Below are experts of layer 7 (counted from 0) of a mixture-of-experts language model. Rows are named gate (a neuron's input weights, with its number), up (a neuron's input weights, with its number) and show model dimensions 0-159. Each number is 500 + 25 x the weight over its row's rms, rounded and kept within 0 to 999. Numbers have three digits each.
Before each expert's rows: "gets" lists some tokens that make up at least twice as much of what it gets as of all text. This comes from a sample of Wikipedia text that the model never trained on. Tokens count by the router's weight.

# expert 3
gets: " |", "|", ";", ")", "%", " /"
gate0:502509477483506517513533470508493514486450492506514505507460509512535510483557481491507510525492551504489506526454491538537519509485494529500463501490513460482564509511488510488538488498527520520506542510500509510472539508461498518513469522472512536493468501504504455497491506522531490492492493478494449487518499555517500512434489511538532503513504532471478481499512499505496506486477506507487459476481478521485526438476522467463566534532510511456475504466475483548518501458539463
up0:435503488484493484475500473463510504532515492510489478484530471524492494461492515469502449483521464523477494451493464504482512540535496458525524493523533483502475488479539468535462504531485466496484475500510529487509492499516477452510499476501547532498478510520531496483508508463466524468471506514491492469456466498500495474518488536510504452489511488527513530479519470558474558501492470490532519515540460524491463517457500516495471480470544479540483522521549519498504510527498515
gate1:520468533480518475484469491545540541476506513462500506509509519540478528513516542494500441486468461484500479468478468505520525510506522444497522472508513521487472477515490458516490530490501525530510516466483482495512516466508476516477516461545486532481468530494524530486521508509503518524526506510511490517487480521510511487528506457504523507508521522519539572453534497513483506486512497488503523508505420498503505495477506451466446509491508446498483496481481517537468496446485526
up1:530518511536491459504510461497495519465501505487497446534483496527462528513501478529487476495510487458518520476486487519525495504485515469519538490519468467493491545538505501542474527457514541548462534484525495480490476518500475508491494470519525513501476516471493520488484469537505522491509511504510511515435492503500505468514486483435517467483494474487557495499493489570496551473507517512509489490519462515485528491504524485460445487502545516482507497497520550501473528444492468
gate2:529514501537494519517535493494482507506498479550451512457488506469454451505479529517523530512536497493492463456450477520481485520492513478488478472456492508474487458484480507497516503459505509515490519527532531498508498471504524518553547497502533493521503525503496503458524523521540451551525458494490509564513518498484520504552533496517494516500515555475506503508522510535512512482499515508498501503491470500502473492496520490526532469478512447538552533511520526456502486508493457
up2:499518474515492479496490524534541538475528529520506498461514506491501500472483466484503462454509491518508439572491501500470552492519513511462477502495478456493462506466483500530556500459514501479493511505479510518521497549505477503467506502513490506524493560519514500480489517511476483501481551505486519535538506505491511475494465500491518510508524475495460539514506511519554472508500462499528485474503488473536475522464516446513513486484468469491525466474555466484474459477461501
gate3:522475493487484471462550497519520498479508517491458478509522530518521519516520486486529560478493534505509475517545540482504488490498523500482490491470479486478516484472486543515496540474523438527480495495502549480514462440529506504495503453503464522537546491520459510515474517486499519490505504469536476515496515493501486484486498504499499466508524486446490507451507485546511482522497491532527463478474486538506533451496467453501508489441520475458487495512524516452524506472502522
up3:447461533483515500495469487495453495473542495485482537489456500497536498534491465524471465487473529545506492510525489447568516494530489522548526481462493506503513511526517526485523499484523538519519521500503492528475495507531482474482524485502479502490462503474507497478502480529507486452469494488530478506443489505477454508509502487516462522495507511475502469494507544447501529531498520524483520563497514508490526543505520512484533491488497518529506533518467480550473479545525475

# expert 0
gets: " the", ",", " and", " of", ".", " in"
gate0:459483504504477518493468479482483524497493464499488482532504529487510521505501441478534497502529500533421494555541513471505467474528511492502517490527483482458456505445463496501487500514520539507576535502486500486496520519501495503533507525555502473502497497511470477484498515507502481542433471496532535497500494457491513508503546495515522486499509519492551528492501504500508547529499473497531494483532498513502529500519510510485518494517547541468472472482467546489476481468498475
up0:462520503532519531513477529506487533493519491492486474474500557541491525501471512485499531509555512514476489505547521498489454494530465506482458476514504442492458494516531524535494514491517510521523526507495510504470522510492536535505508503519533469477461487496504504501468534492459524499471515534539507513473439465491517469493515515463509512488501539488507493503480458537541506511494517544518515462533473506450501492457503514496531509468549474466475533450533489531516509524498497
gate1:557463501502552471509519489459513486497492525506512494484480524533523467509526479526508489513485516491439471513484518430513473465527477495466521505559531502514489504497483521488505492488536503485513474517501519522499455462504515443515493506501465500480523510512475493533510505510522515500522516531533503521458549498505560525523493493437513517487481509476501456501511478507516602493515519510476464491503501508489496518480451451537503537513492485476494496495486495505516484487497492
up1:509499469521500510545541505516538525540471488494498496494491531495506554503565483529497556516440497527517503528511495490500518502475504501488462480458522515464500498482498508497490510552540545445491534531519505511477489443509477510463493550509482529475497514507430498534491542503490470537483467530475475503515459510490499526521506515483485496510504476537495490490517475469528489471511494511524537492522538504512509550520509490516486557487458481479506494510486478520511481481463500
gate2:546485477518457500427521513507475450480505468495456475507479557546516488471505501483472511486452557503492495536507455504466517476493510481489534499464495530478498470471507472501471521494518513531485525489502526509507503466479499489546522544520515510475527499538488512494507524495500480538475515511497508487496506514490558497469498488514506513492481523539487494513488510454518476455522482461486501534567450510488494483469480478491489522478466466484512513464520552498521502497476472
up2:500502467504496494480512481456536470448496484516484455562482456522510528515484512541495498555497489536536503482461519485515456526436512470536535509508458506474545520459510468544470472483493493523491509502484519488529467514483507517474477507481515518475512493528519494481514518540519483520519483538534458492533544458465479524512516488520487501469498557495509532457483481506492510523509494458519536531513511524491538475473481501470479516507512471496474472490522478495504479504501491
gate3:482484468503461481510484498555493497504498493535476507527451498523521522545489507508486497544467510507540496483455538504468482525502497544542513521520530435485472485508489457537525500498448490528483502483499491478553513491540483539496484499538523534478492495509520467510469505465499523505546504495494507496498527469502517516466489447499533479564535466488517512493540485516510476465511506486469491497473530532497509486502508516520545512462513524515489489526549467498478514473530533
up3:510528501506486514538461452522497461500521498506494511499522526479477498568486470519514489492490505502492461481522503527506512483500493519477509499537591501475502465485510501555512511499504501519443481548491503566493499483503502514502499519529505540485473542550494514459451505487499475496480515514484514519469493462469493543485538495489523498517463484510504507509518471483523478460489472500499517489523511529533573522542472452488515472479491504469507512504504459472519530525522498

# expert 2
gets: "0", "9", "8", "5", "7", "6"
gate0:532508494510495472534502506502514556490524469481524501498532517516478504500466501505512477509500462508500510472477532544499502509463513454492484479574515496562520467512502507473522471481493496504525517478488504502495487492515449520503517478488484495500509492554532497538498483485501473511508524496510543490537450517543519457503502508463467514455519489532501489481547538490493522512490496511506440519536453516530521507476500493555497572474527518481504554489444483486497490480504487
up0:496508511431503483511497494446490479506478531475498515510552501553502482509521536517508501548535477492451491518498559521493486510473488491518536476504527525442496483508505484450467499504485455475507493463532487442482506475474491472503494528502523457507499484536500538472510505535502538517502510502473510514539499519510483527514489487517469488500503555529504523535498515518514521474488462512498502468474480508456495510472515486468427489547483494487535485508461518499485515532528482
gate1:517465503525534521495503463536493535465476540518512508516522470521494574477473518484490537494507485507501488524524532555469513517467511486478512548507500471463484553526477482468498463493503522492533501505481526476480532498507487484522486513496482512490506530512504541528497526517507495492499485436487502500479555531446495501491466526555502545477499453517538491528466460499524543486473498520477477517558504451468530501512490488515511500484505526529485499466509509509479490510501470
up1:482512475461482520489540491500460494502498494515505467475497502481489430497523510526510490496473513498502492503517486489492492552552498482514504453469533548503511471438507456501538494515542482504450504482534480515502531499495528507512483510514508465544454453482513434516558490522523517470523478558529489517489473475482497479456476491470507484507494500489513436513500490503507522494503506464517508515509511476541503453495476477461473495518489486490464477522517467479490527500498534
gate2:474538473517493437513512492488502465534473478541480480501481493511512483454482488491527504493512462491524515518514514506533480490513484531480494521516486512457504524472519472501519507456478502516482519510489495549530493492487536495514463506572517532518523452450512498454504449460463483487510528514521484489540507469521511487517490464457469460502499511497511508510525518558488503495483515469514511499526470501459467482520468445526521497515527548528503554460492498513487533513494491
up2:516489498490491463487493461505522479542441500556464502482454496503521516513479492470486522516509483487473500464517513502523521486509540511537490507480502522491465532479503472487515491470504498463485475502465536518493499511491516530549466499550521508500546456464542480479469457519480487451537495506511514517491527496531493491524513500502438488538506495488485544516534481499514497505495506516541481538477459499494500562512427465488534479468508505479515489461499488511490501496554504
gate3:485530529508519542457527462512542497499537538551503498474450545504480518512495527492514476490536515462502506496488500486521459503488520489457486508514509492477472475514536467490463499473566442494491514548478496499517541468499532478509476468507481506513509472475519499536499491510492506496489506546526580525463500487489486519505539480535480498505529503500468494518531531479538516494507480476516505525508476496476466490454489502476478428515513483513503473516532508515485497482542491
up3:468473513497489507501507516515484469549491467468530527458503504493468480458495475510522509505507495538509489499499532538544493523530500504462502465459527506501495474525513463501497464508465544463502469529534510504491493537480506515491466480534470522539472532491511523480499491520493470510535492471493510578527513498519498469521479442478499504481534478489484560442487502498498481452512499479574489528510509523516498504496539481501524500493499489456496543524523491492524482533466489

# expert 4
gets: " ", "\n", "1", " (", "2", "–"
gate0:526468512513503502488483550532502519504496510535493515524470516498532546475515517483498554532480530460512511507505485479517506493534500525559482491444484533500499502492515515517517444497507514474499486499498504498510485443494512550493513505492427487495514503505433511485509532521576492528502483511487537483494512514491538482486506482505484504511492477512540457501467478511549498486491540490464516516497477485488491498464528489540476461554494533473516485475528454461508536503477504
up0:524491509439476491496425511539496498506550521491522534506499519487482504496488498474516508479501494516508527488483527537512490509467489485545516506503481541506492504527516506467487508540483503441503450483502520531533483497504501444501481500494471464454499561481464492514479477503499475518507491468496505494520454519435437486521519458472474507447506484503504501471466500479504529533508481531490454447511500493504492498511513508495515479564459500503494506514517504542517483496465513
gate1:508480466524501510548466526443489479485471515493551503511501513531473506487489553548471491515492480504488478518473474481523488478500522454540529504517523509513472507515523486503545511477543482530500437469507501498498474483439539512451462481511503490457491484519515478510540532488467487473462478503477484524500505500548526510474509486557497521468479523458473496512527524527504518518523484483500463480524470483502497500457511502466466472502520525526524493493512553497503494459517513
up1:467487501509517454494490513452458553496520529533525475499473521558511461459500466481480509450474499493473499483494524507515524499505502523501527514475490473510494487510473488537506473484498469484511505530540456529499497494500501523492494530494546528487466453498507530525476517516504485557500522514522452488512483500508528481479452487498512468496521504521494514447504496501528507532528549462499450515462483456498483484508526519454514474504466518477496437496483522475525489535460475
gate2:527535515483528461521516521496458541501494508514535463494512490493517523501443498505514504514505501503459465468523489495505521487496530502457476532507534515537476482533476469493477539509513475525515523499500493514541434493492554498509454466506494476558485533483508483501504485491549523478556516490523454566554519504445470472485499494509511491500488521477482486503505489557475525492474496499493504480467494494457451525500505537499471478488520519486532502535482497495528506493490481
up2:530451556505494463527507492497480474518478498485485506513477513518495494454508528476471469482512512486484502526511453471550456512496518498475557552474497484502538489498508459488484507460549506507518494498481505474479421512521479474513502471489525485471502497457487504494516503476551521509494489455459491512497521541492491504476468520479463528507476491480449484502462532493494489481507490522485506497500482453453471480505472492475484492482530453545545478540482525513524504490520493
gate3:504501507474506498498531445515527501487540519508512455468540536445463504522560536539523487515508510515498499529484499524505519529505460519484450508542493473480520501526489483493512451509522482498479544463525495500494515450526553480492465517501505498512524485513479514489510520480507521524519479581492499495477457529507490502507534503524499478472470523454541470489454564502506484485511467527483527484519483493494497512516530508484494442489536519486509506493481525464508494506488474
up3:488478505504515490470480580465491503509465469523491483493484494523545536482486454473499508511484479539525458513487496455486483504521475480462486481454497511500485479454474510488500497480482537522495498516489515444476504534470453492510510531469485498474541513490536473520493489551508454470466507501491505500504566486520542501503488500478490504506490462551477548486524471474565529485513528495487513530511536496486508481558492515478530501538485522506497489504520506484480534494488489